config.yaml
router_score: "sigmoid"
routed_scale: 1.0
vocab_size: 8192
attn_scale: 0.177
batch_tokens: [32768, 65536, 131072]
Below are experts of layer 10 (counted from 0) of a mixture-of-experts language model. Rows are named router (the router's row for the expert), up (a neuron's input weights, with its number), down (a neuron's output weights, with its number) and show model dimensions 0-191. Each number is 128 + 32 x the weight over its row's rms, rounded and kept within 0 to 255. Numbers have three digits each.
After each expert's rows: "comes after" lists some tokens at least twice as common just before its tokens as in all text. This comes from a sample of Wikipedia text that the model never trained on. Tokens count by the router's weight.

# expert 24
router:142197149156073090162143125137166146044103144141118119123057167170112045126081099174077121140133131101089127132047115137133196116133089106108071133135131181113070127108145134167161134112094100157111111092136193125130083084132141144128169097160121188185115134140155142112096126106100086176152127124092166172133135170103169119100157064100146123129094160083117126139144129199143154111114092131141131163102110167098129159109151103156070146159131068141056169157109147154126115111161085140198225116105093152128105099130149122168154119134112156133092128153083099126129111133099150074
up0:143155133131127130165129159153127156118180187185090167103149092118189097072059090132090137113081159114148144148203126142104148095046137106072144113126064110142133086103105186112115095110151143150123141094112143132161173111155147108105087156153127163118087174070087178081107182100096088145150127122137154139086098157138151154149185144118099167144162159148077145134172128133178125097149146122111135130145116104195203097090082098134113081155097111161108158115161101149129171118110138148085106100051073152097109130100103177124082081122104152116150071140186108137076184113129119101
down0:099079145127119065114078123102151145101086121089150095142117162168169140139213154131125118141187102116085118109069084094148091166158097110140155111098155143106180126135139098140131184129175089153139096124169127102092121124068141137122134148116104092104172127149119030120142073187134117087095111177142132098163139094128150138110055069052155127157127109131109119128092156096108153102109102128175101112099152090115156182169169106153169130166147147112126103130116188097173076161127105064186169150173138146153087127118111085081155131131111064091122195126056095118159097140134116108
up1:140180093160121111163159052131108119173120069173129148157096149181106118112102080129154112091093146075118138092084134151164156136119118151093182112221087122129101201158118157173133106094129109058179155120128126181113063093139088119080109142133065143145194170098103169059085098143161114109090119151097143122109134129113207124161150127118121146070165108128135152110185112135156158104115114110105194140124118087138087150077193156140053166136104189126147120135074129146129106147137085144150164123118139101159147137180151100094155093153105082114114101142130177130133109103143144105
down1:157134149087136092106157134117112143175143112116118136165173065156144149090121191164081104071086087119063075098117132156131151158154135137120114090138127132158100102106115166127146065131094099142141121099101127084098206080076157120168139147113097129156163096139154157152104174159161175128125114112087063148054114128091092176156177124125080119121147147214172134123116118098135087112124180108152142135169165052141167090160126142123178143089121091153111155090094118142163080127162164088133116114168151068127099087147122132110182120166113081133062185196093137111124102176116088137
comes after: " was", " to", " is", " he", " were", " and"

# expert 10
router:094155149181125177178209123154133151115082102139108128106085159074148142145073081151145128223172039066156130099062161137104109140115116120135086158093123130133095094163162159142082121150171163123090109132134161106116101143206172125165158144189172171184160110086123139098105123170143192127154090139134131131132192068126130165148192101123161122106088124087153112139184159142132141083131131152132126109085133148110066145146170144123097087146115139145123167129138113146140114136125085072138178122122110143125126118155203159139097109176065151136117152135098099161122114131064113090
up0:126096148165089159209174154145149120135190127096093080111163168125176149110121137134136163078150136127099122122112139129114151136109104097150089121102057158107128137154143242099142150124184157125131107175105096124119116136184154164152115128123159124094175140081132052134128098183138140141113141104156167142132118148165118156058091070150172139104153133138113161133093092102122134117113106151099142145133168193132135083134159010122120075156085129128155172109075118168156135121157154068130133170182160125083181088123072101112090129147111171124063072140117143131175146102101128091
down0:148187046127163098098136129126202090118087095101078123081140122152129182181168133126069109125137099095094129138195165160175142073070130151111139108130147160185162131149112082120136101127138155083140164100111132131145123114170110139130154077146124053122169076232112108117160120139099143184101104119171139132175042168096102127118117144154103064166118135157148125144138121144136158077140120119110150148181133173105158155167109110121121157105124147099176126156133104194050141111094109110102139081104078186134116113123116162143077160127118102079139153098111069135112116120091083154
up1:138156115144189075130129155160141137149125132133105112081154115075138101100098115129128148122109159153108113076124115191100103131142106132127067130074077097144118142102130204105180084123153119161098116121105133108155181123163116095123106138093129148209162106154101138109172118100188095101137084134122195115126099125108134127140213091156143116104108136058139096121121113129172073153141155135141106096154136119205062210116092136209082165155113114122109155169143128147149133139099137169135154126114118129115082074098103091094090090177178139109184179113155187097073125139068109062
down1:140121195097119148132145145080144118170103098110102136129090065119098107108087101119135131120172116130095166138153138104157168140153123125119195137123158147120151094141098120140107119064103093145179151194114128178125159132125114105131117093121142131157073132124117119099083136149102149109163135084130078157194161095166103149139122187178096136127149114131074123170158150171127123192134102042134140125120149143066135071186195135115109135084159188091084147149131123153099111128132117136107133155183116080134137197115107115092205145062037091223171162081099099144091154125142141144
comes after: "1", "2", "0", "9", "8", "7"

# expert 11
router:102196083143131151131140090132121166079096094136144144089098106066153126110125100134121143139129082108113119109132034145152150090138133146042072128159089101176085095140117142167198134158121109127115104106124175087107128136138138135152149167149144176139152152081084132080111087158108124131169049106110090138110076102055096140120128068128163165136130144097146223123128105133163119117155109173146152082084098100133122161160152121177112083206098140155143153148134087141108098137133152133163147146122140184135153127157191110123110101189086161119091072099076132067102142159103187109
up0:117119082134176150099160125122131122093147142143088098180154121058135127122139145137187128154112165180140135091183138179111161138112157144120152053107089132111125104124045079090159138156165148104127117167082106127067124151133113155123128197176146153119142145135147188083159118118147196159133093204130148133129107111108215157130204202151164124084126061124111124133135114205098136103080140136178156105206077147134151132153120112130140125111122111120126148091033133121097165082145101054128112112097159111109126107160114117139120125114097159156131110108133070095157146091118118079
down0:085147115149128148133124134191136144167157177153103136074208085141133134100101134080106114113089139223131127134134074154123081072049076091069151133124204098118091131157109117165140143170072119107115069066156130120161144149113169164160098124149140123129094181109154141095118127106093152096148120159132162084099119116142126146118131111176131148121147140099158118119135106138138182110117133141171086088114119111117126099196166167143084081097114142105160159186123162111155081183059085151143140096124152148119190159132075097115160064100181117129152135146125194111159164125188143173
up1:108165130115093172158167068171187123145183112149146152096134175085098130143146123187168140085106074065092144135151088149132110132126150084090138104157074108163141092149160164172189101163066195092121109135147109115130083154103082145167141149161105063178151115134126158158186125110090100134081104093175110139121077126142151119164126042158152124105122109089134153128073174116154046119124081151086158136150101048083140177106106141136112112168104167121159144143149122119141111060129131113111125107186136087163112124119135127118157102165135128084133079155104153115074097157163172091
down1:160133083146152140110194120105114161190102110145108118120117053151071141141130121105108172148157212110104191143136119162108120154157131167123150114130115097095167119034178113149105149127133129145132101131105128168087152117199132160137127255203121107137107142147082102149136113151077146143122173131150089123147138122174112161137141171154135090174091207136129118135113116078089166146124110145132160113103153180156139106062123164147153189131136081153153110137130132172160136158126124133118182144067160054105129188129163109129112111129124102177098107078165135158139112155123129077
comes after: " ", "2", " (", "–", "/", " +"

# expert 4
router:104157143145105183126130157123178148089143155149100149068123156143117169114106088128170136153175056127130110113099157130127160062144118099129083173163153135121071103183107131096150188209080164180126135131105136116105102121156113134175148168120152174122141191135117079136134155125072127091148102210083182163075155057132095126107147095097118170079127124130142165183132115138165187112176132146147120114110123120146090097144090131163099156126126128225129151101136064160126115167166171129108098138126130181119169169132181162120179118158135142120109166112068097097108129165137176078
up0:145193128105060095145167141117128136156156147132103162089125148158146060149112005127152134090115114177095081132132140153116153184124178130159111147090122159107087132093090146094083180164071092118114133166113162139160113171156108080113155104110138150110138133179156088173120151094068168107090131149117146111117088141111098144132111133081073135140070111150127063178098137160131179053112033086111136106134130189094138131105087096155154106156138148133185121145157152127084131164136125170084117101159118129156099138123186195090150158125129128130140171174091128103118111108134135188
down0:101116126153112152085191152125179093123149129151072116144100123123175098130143188101119099145108109176135088185119136129165105163132040151141131084179073152164167127125121125174095087175124082161171107114156096105142164137143133135132150056170159158088109106028117171119110133093174139128129095175138119121142144150122148178160170150087136088132111112133107163082149184130126094117087119133102142229107120103124099165155164113086111134143151130129129137114035107149093112129141092136116117164120096087098121118171107096187153100130063165022100109073146139158105155123127134130
up1:112110100155150177129117134126170127089139150199147136122178149106107134138133106103134053107235145118117135107111139140176095083152131183061090130142137175118126145180137110127168194123130088119140095107097160151104107115148117091151094044132114113166146180124153161118187165165151133175126143125128164152120148114097123110048121118165180116069128091155125132167111055155100111131127166135115166123110082115128221116142067170143121113101105095100170128108061201139141146114174165146049158115082108184113115110190146132133125114094157152104190137136151121122099110116141141120
down1:133130137105119179124125149154135127133140109134171148123214121090164098126121137189141126196142103129131144095116186094125109139134111091109108086134096078000088150102119111177164102113163138083093105159145119121157147148150042099156109149105103129149108097122120134100124111080104099091138101110114157117094107090163129112127129140112103127148118137162115112077179128120117116151151076130165090112117163162122110115131149133115114136109124188137155109108126138191111131070110146103113117101138140121173219227148161082093152136107163097091138174098165110096114029145138176106
comes after: "1", "9", "0", " ", " in", "–"

# expert 0
router:117151130192082117116130067132153159114117145148161117125073137129130104147126113139074105126180068105100138050117078129132201134094150158141121108111146142097075113114138200124155123139087111143092074115104141143107115081136124150111138124154133146131157178125148090100080142059153158154154125115090134108120108086124111170043156075149161162144123172066160134212129171191130125074176114075137110147149095123142129177120161071107093119207043136141101125136129137112106082157170127122133151159137100194185145109120098147151170115122111118123090140169103130146097147191137185074
up0:126114154153097132077124155113116108157085115117130182155141151151148189151186101117122156113145107133123111123105087153212134130079161114110084085225123135132129107121164137142140150156119113073181145179134143154111081107122117114100106124112086129068185162174104082122143144190106202068098143123139120097144164138159088068109156072170120220131152138116153143105172114109102102136209127176163157056100117111056107165088096164098094139120132160087088117133167133125122077139141183124153132133102080116159174126160130190112118104156109116139178134121115163152124104180157158151
down0:142106142147143080181082129124045162138124114090117133107132106081168108181129074103158115147084066063134150153143162135084113116089151139105124139090136166135154146108125123175091102114097123158092190095139120082249153111161092153066127132119154169110132152130099097140124139128104128107136123159136108079126093168106217156100122160108097063119187179193114189094169181141135100148114102113142114137142175139078109156127154128145146114076126117085103181156139125083090174092123139098108143096116187101118117168123080120115148100120146107093137191084134119175133194148160140115
up1:108151058094136136116070151086108146167157148135081142098109108118106090147153087142166060131140148083109131147126121128100149138143132107063139149141094144117124099081101120184116102185151153146189108094140119165139102178103171099148091130071083137166124121142130144170140116088120111078111161085117137121158174132117084163157086152087066094136154139078143102144121125175114147110085114170139066157158165077108109157103154105172183155125102106091159129144131144101110062141139151039129153227138156110087125136098128136112116133100153098144152113158209041127151148190178172161
down1:119064143159094136086099105094162063174179167151148165134077150153088141105166203059154109126103163086150160067129094105115065150091107091101140136118100136131100133174139153149127170126166106126127112132135117073087126100159088093106115101070166137137109164135081115186115066104134095146174127140115148189059140106153090104136090113102142136083120172179130094191109125159167140127098134141110098122168124156106187038142122118142144108177120120111093077116109066136121192150143163179138116137158068100106105134137163110061129078139120128122099085163140124163103101148151125078
comes after: " the", " a", "-", " his", " The", "=="

# expert 30
router:113135139138091133140115082149086150138131077145117169119092180085148093133084160181112129181108131091159125145093139104121130095149104089094094118126150138102112143152142199161151110152098160176035082115145200122084128157137128114161140176177118132183129124135167146102132122131079130121174124089118112130123138040061066155093148055116137160120145128126118130141178182112161166130149166161165128115085062111176183152187088083088116141133154143133115126094078099156160078107106064098179115138168151166156135145147163085056118121156111160154142138117118098162149136134046129154
up0:132175159106136118122101138085188091134177173121131081048144072129115170146125115127095089108112147083156125057054090169143162094104079100117191110040143114073099066136156157144162188116125090106131105160100173104157096173163133097176148199158085122093079094162161119136133112129068138091154164129120118145140134109106106106131149140136130110111133141114111121138102057151189136126121117139150148134083135159174142142119162161133122166138113152106098150091118134102189143108114131151130136140061134124180095166149184094102091120122125084109195100061134141143120191110084180165
down0:148116109115112115185113151104095119115106111144106143156089122123087130102018088136133180121117014154189068165169137165123125142117129123124134159137170150109169089149128113083136141146150136128144117137147079112118138137157096194074042118134131136168068125084065131109185092095135159090158106147100129143143139076166152128145152150147114123143134059122090150102084152095139104174093116115104127117101189113114110159135185123177154136135142151121125116134122142126147145127157125120134064110109197113163103196148163094190153155050117114162050097159161102178153101094097137139
up1:128158114145131177113160167121163142118143100106150132153146129091080097127134145142148135076108139079178137170123151132105154141190106094130153137182147150099166156132154163131182114103201113171096109144100140115134137122146124177109136104142109142080215084186147076089090098160149120114147115200117214118167186113180109109127092156105134219115117151121119110099147099133132148146134128132099122164139162115124130151059146069099098126149155134126126094137121150093124133184064072141138097185209193098124121166112120129168094125111121109124107140220087156135140137106073117040
down1:147140120055147118162119137139154091151095179178133091137104082140156172121112139169100109106139150200085056107126135078135150129057121158117165146062128147106092124098088136062134118162111143194121148120155128060127122135124190078094184093123100100153130132111124065096162134056157108169106118125166173078096122105081125131137162162101157137157129138172121093139101130072050147125124155170155170163095130108134124115112133107129161106153072057099097154037165078160132097135166126113113130183098142108148130078146108137098083128063116137144125154102153131144101086109141182143
comes after: " ", "1", "3", "2", "5", "4"